Below are experts of layer 2 (counted from 0) of a mixture-of-experts language model. Rows are named router (the router's row for the expert), gate (a neuron's input weights, with its number), up (a neuron's input weights, with its number) and show model dimensions 160-319. Each number is 128 + 32 x the weight over its row's rms, rounded and kept within 0 to 255. Numbers have three digits each.
After each expert's rows: a language model's description of what the expert responds to. This comes from a sample of Wikipedia text that the model never trained on.

# expert 15
router:184131190145170100138115081119147096117123191105117115095102136091110096111114104141101100101201173142177108189121133103130153145152111126155047095155132161096149141146132096109138091108151161123134168140166162147165100111110109089107126118145141106188129171163138149122110153151120127147102090140107137087096075149129113066117091179065140158089166149130158151132142059141163130150127106178116145105159097127073087091123160151147154071181173094177186120130087106108127105155178104
gate2:144088124110143086132089135124088127026158100100114164134153074113110134136188092122117146171127103136159104140125122151163101113095149118080080144170124128166075143123143089119088128124160185128150137145099164099149124156161070102158132074122156086100090102144070092109120159129103152208128076158076122169040093147167158088057151113133091121197166148085141152141139116113175173125117138153111153139184172153092123132120084103157088139129111138177071078104119092138172094181157118
up2:173112135129132091204099088190137166103169107122178140164133109083110116126129096167162133129087129135113165120092123099112061151108106141187092130120155157140165122128171103055125103115113156078112106131179171132109138066074132126104103118105184125097146171148121088122109144098098180163133120099101122184139144116124141171119145134148050166149125150162114094149163141074187126158123127185133174164086081173155176147192142093098131184076096152143158125096140136194133099138148135
It responds to: Capital letters and early pieces of names or abbreviations, often after an opening parenthesis or in tables, such as G-lo-bal, S-usa-n, O-wn.

# expert 12
router:169189139094154125168102081113116108108103142109127085206094123111134088144123098170120117189150146142145099173130092109161112138108116101129116132163114117105084149144081100032148104111145127069132107151143149164163101101190138167103089145146152154149115150132176099089102118158121114129122125135176118105077100156117109127103110164130132141127165146161177127131136095106167132142134055168145138134145084132102042065064169158143105121136134108153136066191125115170143106126139099
gate0:100148092134115197172129113068155126174156088079107170166108138162093155118091138095125120138098158164149061095137130127093129148117206127064138144164130124126087189126116098092041144151099168089150128096086142157160036126205140111142142151143135129130122105056170140122076149085128093142055116161129098161157113191139114125124109129199158110105159095169162120169128145129168099156110093151120127182099187110127125104076108213117150130100154170145110122137142123202082098155149159
up0:085145115106098101129142124111133142076105138101080048160116103155071103162118129156123180106155162147107161100122079140149171173087098193144065158126076155212118110069084145148085145179135140115163118159155144135095061109116172155131059099115095160165073117117096106095094160099110108120123090169159118151156113090124149103079176091068143122116117182169106166146124135165178110107085090113117099150139152064052162225098106141077172103115103110166145146164123101094182104165121144
It responds to: Syllables inside personal and place names, often foreign, such as d in Fudge, Mac in MacArthur, Kan, Sal.

# expert 4
router:187126172066130132148105140094142089173129185111122125127099151082112077114101099168124128146180150167127189159108131069123161159079122139124118144120095144135136194183158112096152132097118127129137136115185151139145083066172144123143147095126168152127135151141104095125162115170118087164089171174162170058084065188125059098124166151128123098082167165190153084112139151172117135117140070143139144160159084163097122080140141206164128123168121099131176128119102087139152101160153122
gate0:094080153112142137162128178128176084146107160114149155121131134155178105158075085146129156101139140233099116152119160125147144188141093155103099116130150139098096180116115137128091066157120171140145150054146125147150134152126162167148150047125132105130120138159083118061092148107103088114112141097163170125106050169142067152161184144173135157153061127162155121032118110136112153058092167139083132090091140084161158195143135142169153123063171152186093136120059140093138122176116200
up0:137156143099090109121185120140206029149072156093151168156166139140162101147148051158109177142148166205093141138113129077181112141135151146173121078094120125151146137099129131112137125122084134064157065054185119140097164138134178063092154117142120115142135122097122172104079117118081139105117128146083161136103083124120090091129166159108138131154136130116147091109120123133168155141105143136115137124157131108132091111125128092122154068135175119142092129135125139176117113160150195
It responds to: The preposition at, in, de, des, plus inner word pieces like op in People and Cleopatra, le in molecules.

# expert 2
router:116103168077137161118119126125085099085120189142065120140115176133089106141160132135151136129154121092179127145122099086101125067102129149162125100117115077070125146139089138110163113091182135144134104108175179164143112115138127123125112109098130082101158147103149132124134136201111097151079149164145166049145104203160135035124097150116089171125171126143195138091121049120116155146125116169152168157099129149086111126132125173152097145140114090179178106116093098118128094124147103
gate0:146136082112101135109103109135117120127155157096136127174101082076123143121133102114091164103149207151143103144108094111194133073126136131117139168111159137130117168145148125160219088107090171164128137122142137131130178112064135144146073155147149056106128148100084129155100143159165086085132122125161136111123145125180147164108138120086121201054122099089092111128119116153123111154104149182160099027104143104100133153116096132145080146123138106085107166082107093108116144114174152
up0:132103114182099158151165127128138160082116132037159129106168125151150156111070075119104115060068171151130149118195116125115108147108097169188144094138104136115151136146077154131082120140103116095117184199140106202108124091094116106112133095140167141111117177093156105135058195104120165122094144156110106137139134085120160096162145143139083141126156123068134092136140148112120143124121117155182117141135115155111171143180130088177134125130184135185127169115134128136082112186059164
It responds to: Colons ending labels in infobox and list fields like Enrollment:, Formats:, Highest ranking:, plus some mid-word name pieces and numbers.

# expert 10
router:180090192085174148169155098137140108107107155117066116095116189111075091137164141170122128169182137147133130144082133096097166119093154045148112109155100112134056162169146098101141124123124121141168149115174182142168074086157102117122120090174158106154157121127138128133200142103115096149117141148157121083111116156112048090090115122083112143133154105147150128134124082089167129174150049145150138163122149094080090120063128157145168122161158047160180113175103089171113104099124066
gate0:099156109109137170153137144067119156081105106096085158173130110118097122129144129092109151110085083113162120137160134140119127091130108138193090150153150124138129105179090103093125160151097049078121115162158136086118142111169084135126172129141133093150089174118123158132103091173187153109125101155121188151159105149169162124141120165180135147123136122142070133147179168119172128123077140133127168140132174108162160125123127159135073236166176043130144098173078096081106156133100114
up0:104169111191082081156173126031148150142139109101146147118165142121165132119201150120098185104097128119124095174107140155130140101126112147175117105195167130158125119095067083142048120170128117150064155155085108149141178133106153154155085159159128101110149193121041126104100076131120212111087106148089215188114076181101196144083142170149124134119120166159097123177146155124159118074102146147191154102110174111157153088096154137114076174139147108149134061153114107122047123200151195
It responds to: Verbs and particles inside running prose: to, was, is, he, it, and, with, especially infinitive to after hard or not.

# expert 11
router:164138182123153109197137113153129119145079127137103145148112186139108088162141060171099179130162180147164148160136072078100153102084155093168118120117089121061113170199116136056132115109128117115136117107149153127157085072178094102094079116098125096156111155134179078084137146139111072179076121146104155084082101160128064125114128178131098152079160118217148137134178107134106103125197107135140164157133133109084111104129136222175159107175159129152190124169105084148143120114180110
gate2:124166138085146070098185119142145114175205111169132108086099087093133140110158132111125090123113175095110169060116134116146142123121147142074165118137138084150133147114149110098128108146125211131132170190106155082113067117140147075137194140094104149095098125111138040192171099146121140145168152134074118111079121103110129086154111192136158144115109090139131179126157130131099082114123145145078138152199105147096133152121122152165116119131104148097117155119191150156143198142152157
up2:107126165119131099177122150087040113122138115154140054116059123089122124168112103098161142109129052108085145117090158102120101145131148109124145151140131127101090149118201103137076194121149191133168073121148110134093138117133115112177093147104160069129126108143127163096163111095127100155119161176141091120212111106140085130126189170129214125043078092031154103123126166084170114147156088149111183123165143117097134160103122115103119139158103149175108085126095136127131092141131135
It responds to: Periods ending sentences, list numbers and initials, plus commas, question marks, equals signs in headings, and percent or dollar signs.

# expert 5
router:161129182098142066182135110183108111092090150135140116151153151086095097086186112141085162183178163112146111162096083089104115106095108142181098083195107109115147117150115078080140050118148124097113146061168119117084095086143135105073122146145124130130157139101215079110128123128138063121085120160118148095105110149071096078080101170081110127062134147170181111142164141123115133172129134139134095173163142095043111114136128168201158145120127123144144101162080107094097099160143053
gate0:143110167087131195164129133120125172111127092172100157071109135152118147169112180143136156100077106097191107133080181114154226133144084080141149184103120107169167129179100077148120157089108129172078102056119128100074133065146127096115131146115152099113144087139067114136143095124134148107135105092044087109133157133157158128156146173066145150122110098193182166102128138114177154133108112148150113133104163124140090141129132113107174127164112157161089140117179117151132174104098136
up0:151045154157110121125122125113101162174127145147141188106159162101100100108153141118060126154156121158107121087111157117071101107195081113116098103175153133075121134131097110135122060076143106136125165165071099105148164163160156143102103139182133128142097143097079144114062170134073118139158101153180095141131116160082170058119070127135116114130132190152093133132143087093158139153126152127125101040129124149130129086115106139160118057061201076100164080170113181176119108054105082
It responds to: Consonant-heavy pieces inside Latinate words, often after a prefix like in-, res-, con-, as in obstacle, reconstruction, conscience, perturbations.

# expert 8
router:153143139054141100164105085160070138130094148131090110131115157095148109119167108125095110146160132122179197164083061124133089142074169118179141111114101148108070187162154167109130153143146140137128157126188181144176130069153124117089117169153110099135160126161160169125137177149150070141071141148126129081060146162143107119095159141133094096088139133138132131158144073118141186186155087137160173124140129142097087093126140174125163099148145121112192120150117100107162118153116105
gate2:130106135128096076067104129116124103089109111121156078120126097099143113123125121125122123110115105091104214121075109236095112084121107120139121100118058148155123165109195120122128077115126121131114107118201129110172126118189141129191117124194114159127171166099046102082163133094209117095147077148154102103113091169157066105167107132098216099130128125189099102103116152036147185148214115111144084141147187180094115144116092135162111139107139132152127132140139163089162043162119141
up2:078076142146085192167061162104205091182175139156132114160094209089116138173162154156085131166065173117139193099097092123142150136153168115148135164107127116103106131112184082149118140131121169126121098134214170142136146088139147141208082155120125094063102154118115124118088172175115085159068098140099117106151107068126108121139127091180110152115026128046148110119103135134082163144104134144137108115117101099106114139172161109134097158122131137076095162198130099132158125117103157
It responds to: Word-ending suffixes like ous, ed, ly-stems (vigorous, protected, allegedly), plus words like other, various, and table dashes.

# expert 3
router:166099182133151128137133127142126107143104119145088104176133168121108125054147110167139161202174158109150166195133117063124143107067103075148135146182106101056081144162113136071095116167114095159081134118168160152145114092163148097152093150082125171090079123162178082118142144120162107158091129161114123088113102206139096087137197159153088092121182130146173142120188098122113153142111091141151148175131124147117023100081119182147167114152142090169161171159124133124120105131151086
gate0:163109148109184123086101134126093118069122214178213115096157122117109218166104137126187144113171128105128131101143138122070140118139144081194132127161130087106137144177162105146085131124107157168125185125063137199145062070091147110099132130097141152155090141139155112111156140111128175126127101089156156089068092155189111112195114113104157117175092144069079182112156180154151125159146072163184144094123185093080120056191128155183148163135128071136151180185153169082098117110091133
up0:145170104169145105174062108190083111058168156182142160063076126117087070084100127144151109158129161113171155104129154075046164143131175182188155112152095133130149134128097149120137128179124099067083074104137153136138137137120102103135127079132135114132124197132148164083085156091114143152109094093152130109097080172154143106120138129106109126172104109142143136072141128109109133144071171231118069109166128076117129144164136092174112105116109166120162149182183118137160168111196162
It responds to: Degree signs and digits in geographic coordinates, times and dates, plus syllable pieces inside foreign or compound words, such as Cor-si-can, arch-di-ocese, Ad-ventures.

# expert 14
router:187142165116143110150088143164093105122109127107084102165114188119093119120151053211138120188177136153167131131124066114114158118127103119156078119151139152105117142166098179067109073119104117136144122162133136134131092101140109131079095083101144066103124144162155096094128116150080118138102085138121157100119056151137082102124088156066119103119158092118188114121152142151177153151154112156128162206132147112123070103100149153116161083164151110142157115187087128123145085108144129
gate2:092088110155105161135089083166079134062112129109136098154151123114058137097111132152157136199148156142109132127127139125130099099101095146148151100100143139153182097118047138169179105163123099149146111130112125126126156145155092101089134082180102147128129128101135095158183063084069188135156072133148129063157158116132144171122156069101133135128111152114136158145144176145133128131113111169189130095118137092111121139101106185093130126161086163146106117089125102147106198155137134
up2:136143174131127109087218151158157146123148106141103194116150117138135115061084111147127124119123110088124086190136134105221153106108149128133119223132060132115110138133149078102114123116091201150139115180108109122131069139081142136131160143129131147109125156127109173164109124088132052140011165129121122187106079093112162132160116130127130075087112132135052118126137098145132101152139153095108114114106100233129130159096077156134099136106174141143122140173212108118139108123117153
It responds to: Equals signs closing section headings like ==Release==, and infobox field names like Born, Location, Genus, Place of birth.

# expert 1
router:170173163071144107162109099138136105162108163133071070087144173094146068124119113134131130152139173086154188136162114131147169092071167129184106161131095132083126150171105105067184106119142182110144135107173132168167072080176163135156082083136110104148134184112186086124134167132199130202085115145162145128125043142151077070120116158146118093115187123169218114121160151107090109110127058160112174108135137166065049121114154204133094123184145099162156150144113105123078069131119120
gate2:169149115136130167113144101104092148143099181205140049152127160131102132100139126152126158136088086132131203114167168135153107175111117115137110178128125162133097089074084125137088123137063135077104140163130116083114142132139164124115120092072161128193122149099203062152140186100135099120103164091103180115141114154109161134193068129091093134139086137108099150144123109112114151169105129201087159138079166123145093137157117148126072153141073155150108145141116086133170169100137162
up2:158080123106147140138126119123112148165091169136160115141080148100123147109156047108149150135099127108132165151174139187126110075128131138135092187127194200088086087127084116172106131115158155115109119185065102127168073113098101125108144102153140101130164128150140096123113108113140096133131104065138183135159135131109130173147043119108104178131107213078075162123128149123160132142122100156106192144140181209151104146127149156128066211172123160152154121175116059177168172089181151
It responds to: Words and word starts right after "the" or "The", such as same, first, United, most, following, plus first name pieces and year digits.

# expert 7
router:149155143048113121129123129186151087126096095080051100132129175123156102114158054168153181122132155138203141135139111109159157090060099070166109134170102151101077194146127156116150093095152133118131138137153138217169111057193134106111128124098170159110172171137155148100131116153160103203128170152134130118138050118120127115062103150120108134082186092110166181150196111114088135148144110132166199155153068144105124093103143168122130107182123116172139111134126124136108076176111119
gate0:125072116139107103177087145153175113146128151092114087107120119161192153111115146144149124143126128163165089156160096130126157152133117132117101140182105120145129171127075184149151077123111124185094126122128096168166142146115183107155195159135121153143140147125155099054076093089143115082102126153171116118152098118125170163142123132136141142187111135130159052098137166110166092076104168149091084162089139121124098124098134107147142106101102136103100169144172084150092171108126131
up0:121149156107151099085089104084066169079150091059128159153123144115061137129129139097145109133154146135092189135145118112090072172112100095144174127097184078106159121141156141127081136075165131130141078179082123060126078157091088139085118078140173139138131123165139166124176176135136133137182132135093132122100120166160117090114124105075106090159131120155156138140090147116134142134178164077154147106117133142024142169174128135134087144092199128153130120178115158151114099120161166
It responds to: Final pieces that complete a word, such as -y, -ion, -ical, -et in societies, exclusively, meteorological, interpretation, often just before punctuation.

# expert 6
router:145124175068138110155138111181085100100087192151101107111092208125081107096156105209101142153132134126179127173100120088119144122104145090146096154110097163125086148186105153049168131091150134149148116116183140127148088106190108083126135117137111101125154146124174126109113147128144077142121153171129180069099106197044107102087135180136125119073137124171156131120137113144174129179133124107098137148138103093075080072126131207129110094167137109175184092180128119137122078113159075
gate2:107115084148080144162091090120101156137079093177117037149181141085154142096155180131071147099112141046165132095116147091100156146102100150121088097151164138104134133168178109142140133160142109083124086143144081113158196121141074180155054083138097164110121105110140144110093160149134127074117132175130138113145116164117082149058140116143216132100106182111153097113110117123090140161155096153080155040119124122109102139117092125119084144065115154122183133089074146136125122121086116
up2:148120116188082137135131092122075120131093118169089024116118102072168102088143156141097128114112142046086149112070146031120148129071079175070123157141150123150120152134180126158130132127120128145115100127137081111143228122123070162128081073154074120113099118109121125102058131140156139119111139131132101133163149121119090150038148119135197126135087119136171137136120148165159134181140082153068128087142135122130030095143094124050116127070107141147142155088057106167073104149083079
It responds to: Line breaks after infobox fields, headings and paragraphs, plus closing parentheses, brackets, quotes and table pipes.